python train.py --n_experts=48 --experts_per_token=2 --d_expert=96 --moe_layers=[0, 1, 2, 3, 4, 5, 6, 7, 8, 9, 10] --balance_loss=0.00778 --balance_bias=false --lr_router=0.000519 --batch_tokens=[65536, 131072, 262144] --steps=4243
Below are experts of layer 8 (counted from 0) of a mixture-of-experts language model. Rows are named gate (a neuron's input weights, with its number), up (a neuron's input weights, with its number) and show model dimensions 0-255. Each number is 128 + 32 x the weight over its row's rms, rounded and kept within 0 to 255. Numbers have three digits each.
Before each expert's rows: a language model's description of what the expert responds to. This comes from a sample of Wikipedia text that the model never trained on.

# expert 2
Opening letters or syllables of non-English surnames and words, often capitals like K, G, Ch, Kh, e.g. Kaur, Kanna, Najafi.
gate0:170163090163124096153182115147069124122149075121091094124130196143116102199081081121114140166123093121181115159125092134133124147191081154151117082116080111088132091101117142149109118085128158066128142163153172141106141171078145171164126068075106112137131142122082079152127152137130115194145192127096164171163146113190104129135123117151102110125076154162117114087125100182137102118076166070109102199153134092090160172129176114172126154182096096130107156089128151105135124150128102136145094159177064118154215173165144080082112156101098168139175102109144134103120131143073162119052101112118161131136151137144158175151105202163149049168140095145147143116078129142109119128137139106110112112109177119107161186115165121128141165143145158045171137146147148149147109136182162
up0:100134107120075151177180163099080146116136173107139140159133122113110141139135144104148118086101152136056119128081118186147137124095198093134107121131119087097083119188120099211130084172093124136101178096114118117112179104124098083102090116165135133162081093101109149068094116121111096068125138103118196166102121102133154160095128134119112180072197107107121097086188202123131140068182096099084134097129102059111054091119100138031093142134111118128069152178136118144121115142126148139098157121114107131137108065121108151126117120156146144111142168095101116195173142107141075163166073131121163085108110139147118139160099071081124175095118127143111081207067128091156192085115135134153158110137120169164110120162100112126113098151095124132091170071096119142145100074111140

# expert 42
Month names and time words such as year, week, season, summer, after on or in, in release and scheduling contexts.
gate1:090140117120146089153102149167124181127127129111123056096150123102172144171158102103164084153103151163130107140143132103084099117081132175117112118132172149191072055146131087098146119123125120116144215091095128106137139124107121131120107102128110106161105143080117191091212097068107102135125090161133150135105111109116160135115145088123097145135118196182088126125066119096123099133138109181165124110131092174126096124148064090133112152161139070167123118148125186160154139085158107134163078086067102185112137159056098155122124144171139205105182145130122094157133137132107105124109171187151120096091075082045176142132183141170150154108111132177152150099133135139166174104183087165104083132164114121158118196135149163113078140110134142093161085161121094174127162204079152
up1:153179153038140119146127155150078117131114070113181100153147146150114149128135104094119088039152117124112137046111125161116129133091116129108146153183155157128116144103147116158148105108171113177122132116154159106113112139098142126085076133113087117133155079166143210105161122119163043140099162091052136168096088112132162127160131160147066110161121145125086150147120169140124156135121081194129142105110106168165187104109160158189073108065165114111123113106115159141160130133112151177091142159120100119158117106056088147138112126079130131118161182141121117135147068130142136142155147098106086084090117155165101128171200095138101157171116120147184174075092115192135181146112079100108126196106113119185098144130114161123128126053219164132164131110180160111123144120082138

# expert 9
Single capital-letter pieces beginning acronyms or names in tables and lists, especially P, M, V, F, e.g. 'P'RI, 'P'ES-NASM, 'T'ara.
gate0:066157151136172122148153105145091164137178122053120102101117139104138062135125153140169110160173113083196154119140060126116211102094115136154151103153108187162131115118149141145116168117154174110071105114190128144152127131126097159075121143131113102145084094138123076174153158137123127188086116166136138155149150035070176170150135177158114167088098168121133169129125115096124113141115074122111124132107107085100189123151145130114140129107125141125185134091123137109151135137140143151092098080172154119140143106109125126080166190150131175132086153156107132177113073091102128104195103114175157160097146165170136126090128171151164107100108106084123110106209133123111077159166089147173101192173090087116160182131170050137132106190164141124091056159124137152164083176117105
up0:135147138165118196162156148095101128085083178194085117192124133149154125105164072117120135090078155060128108129128134130147100140176180136121102182133145055169127152110106130187118120143115142062171127102127153168159175150128110097127132111062149070167151147208175112077136152132159155077148099130182134175144122146201135084083130119135158119174120111084161141133193149142120124150095161169151147136101137184135094126116107147122127093122146167174082098170152134066101149128077124193175144116108177146148132093120129151107070091053168144142128128150143128170103065078160086136147133092158082128151094148120116116139091087138145120111144170108156117202132125080136131154140142119105104140129122154176175065111098096157116118091175087148130244143135134149138132121082126

# expert 37
League, division and cup names, match scores, coordinates and road numbers, e.g. League 'One', Third 'Division', PAOK '1'-0, CR '9'51.
gate0:076163137141174129089115124092122154127084140147109062084095124126111228098134129132145098148126093147140111152191147111130055128067161197150101193104114106141126097134129142116125096160125183138222103138130172100159151129178175117140112122151126137116166168138096150103147127099107137110127118157161116155143183158117112156174118143117042092174149092130127086129153107078111147126206098131166127053128165178128158119179180135137043184150114115154128134108115073135123089093144106133094129102128131122156131171175111193093119099163201153173135179124116157143104077118153140116087129145125147142125138060135081120096139149139105149117093104136110206107203119142138143098172091116157109166125127152130132105136118058114098062087096153115105082103162160063154118088124090
up0:151172153128103104165165174046114165107127150124100151136093153159117148136151118136128089117135129135121164157158121134122157137145107147094127153055190092204120150050140173180067096184120101172221147117121145183106158131155206137154083123129072125112120150152151218143137165104093159117094109091082105160153139105159130145146098117160080112180132047060126160127139171081089094185143146142190160116096096183125129093123130136158025146145133114147159135147115098123126109092121155124160138153174133146135082163166147139102133090132135143137137163167129124190094111141071140066151089128117120138146109097098095121100139113122092104114125086139172166129208096119144119132145166132175067132150114157136147111171193117121084128116068208120159106118133119120134123100113137